config = dict(
    d_expert=80,
    parallel_block=False,
    beta2=0.99,
    weight_decay=0.12,
)
Below are experts of layer 7 (counted from 0) of a mixture-of-experts language model. Rows are named gate (a neuron's input weights, with its number), up (a neuron's input weights, with its number), down (a neuron's output weights, with its number) and show model dimensions 160-239. Each number is 128 + 32 x the weight over its row's rms, rounded and kept within 0 to 255. Numbers have three digits each.
Before each expert's rows: "comes before" lists some tokens at least twice as common just after its tokens as in all text; "gets" lists some tokens that make up at least twice as much of what it gets as of all text. This comes from a sample of Wikipedia text that the model never trained on. Tokens count by the router's weight.

# expert 25
comes before: " | ", ".", " |", ",", "°", "; "
gets: "000", "5", "4", "6", "7", "9"
gate1:107128144121109084076139125176128111134080143101064106175159112134097075169161109167130126090166116169133144160083101096095134131121163110104119116107180128133101164120120170134166166181134094220152156082070117137132053050139170090100154036
up1:138103103144200171204122123078113158118139104158156125091129148117179170075127138090118103115093110080131130085149156141133134110140107147127138154152054167150150096144160089116060126098080160089154097127164100113096182137124098144090105161
down1:152171123106175081125121148134134107115140125124082128138108057115133141095128157194087066149131088133121149166137139150107107099128060109095157118139142135133044121124146121144135137137100131174136084146136121148137132111115079164099137203

# expert 108
comes before: "1", "2", ", ", "10", "20", ": "
gets: ": ", " ", " October ", " May ", " July ", " January "
gate0:086149131088131127113187140090117133125196017125130113120144125177166140138082105079124123184078099148124139191088184100167152147150129140065128145186135107099168153164119136117150052111094153126098155194127095109131075097105177143128118162
up0:215120109141164124166099137152130158128115199095117139133096159112115142104219131128094131083144166135151096107185127144100142110127119089160133147090086126157096106071112094113122210129145077139184083100114181155097170143125063129133115111
down0:135112162130133107094035156148136125075108167191112204118145123133109132072112125104127184149083079143106086178097162098063157103097153187148131149146197138098081095102126105074156180161122192132079082122148123084110091156136127146132100173

# expert 86
comes before: " | ", ".", " |", ", ", "–", "; "
gets: "10", "11", "14", "12", "15", "13"
gate0:132103094161113139099127182084118124133110173081132124136117140129148185178150135157192154120058136121171135131180044104128111155099103090106150176120150097169142138124110122167083141157105093102096176149116116088117135092107128100123142165
up0:104163138142119129157151088139132142121113082183139147155130151123112144158192091153143174160153122125079142156132152219126144091165073129105135144079108136138161189139138132107124149142177146109107131203137201149132094119165067179111148172
down0:083140104079138108164146162122074167117148114101106150157051129155097112111107126127110160145145197107085119073112106126148058196124134107127104172158137169111145141155134127153128167137108152155154143152087118114160139163172114137097089153

# expert 29
comes before: "-", "- •", "- ", "- D", "- W", "- O"
gets: "\n", "- •", "O", "-", " Bro", "\n\n"
gate0:110117100124177100143051116163106102190111118123104145163079135129117135149139116170120146189153104096080108253156141114120147085087138146081168164112079115106148128164138093060144126096122138113164151119117125090105110087099095143118170143
up0:128115105129146068107035129161108106168141131114103195149074120138127148133131103190113117196169067098085107202147130087170162108061151145117179169119144125085162119145131094098122098101169181110189134132145110110070106085135132139132126115
down0:147106091172200097129143110119135178061092145214098079156159090091124097143146117125116099138118174194170100095109143191076108132070091139163132158146156148116132144164121119117124131130173109100176108132090169124179127116112138156124093152

# expert 92
comes before: "1", "2", "3", "4", "5", "10"
gets: " ", " sp", " Sp", " e", "  ", ") "
gate0:108114198158100151158052176092142112183152119117121169145112128148149169102124130096031133175103164102091172169127167153139095118187095110137139195131133124111154158091107136096144156122117147195124107126086096152158131153091089116093124135
up0:159121100100145129053165061115144113124105128112145092105110081119136119136120089148175126085162132155151083086142108114132146127121170142102031103076114149124100102121134119140122068115077181088160131135155167115139148067194137122115165098
down0:135130130134114178121088161137156103170100104124115121122205133130133112123094160120125113132122039097127164105139125133143116152120103065130117073157158137149200124157176096118160145066097113088134197112087062142109126097184159164075118173

# expert 85
comes before: "4", "3", "6", "9", "5", "7"
gets: "95", "94", "93", "88", "90", "96"
gate27:169136153082096180085127084125114160143066092146101126164132121057133153144128168160124159175186104126109169139139124122122118046194137150105121116072112116122184143104085039133120105143153142117124114159141100141131094117115189111045152035
up27:115099103150118099187093120142120125079193163093173125165098133157073109116138059078139104113081173098112092096144133166139132170115108087107159092127134144124083115128216200141115120141103124103137152103157181160153143149165133121227086162
down27:149110177115108123174184092114166108113113140110198096114083121171181149148074153123143140137180125113145109124078133145125106081117197149096085085146099065090129087219198194127116105145098118112089124088155106133093167097179179189101137158

# expert 62
comes before: "The", "==", "===", "=", "In", "S"
gets: "\n\n", "\n", " .", " Location"
gate1:085124113130140139125121098142111118070148109106114188148128092107083084109188105106156168076165109179174172127147166094113096111138144155121128138124076204062157161135120125103148049127120092090120157098093070123131155086182116103168120144
up1:174099171133104095088131085149116158147151181117116106170138060111100180132123157142216151102117108108153092123130162145116125109152110126181105108138091144113134122166149119092126088079084180101148170163124079062130162084169144122171142189
down1:128174099084130091083155111154107136138119053106099149180160133154179107164100098119110093129134124130093182121163091029147100105154075146098105118162091086125187160087130151171177155128104177088153086143124081143135119149120145117112167141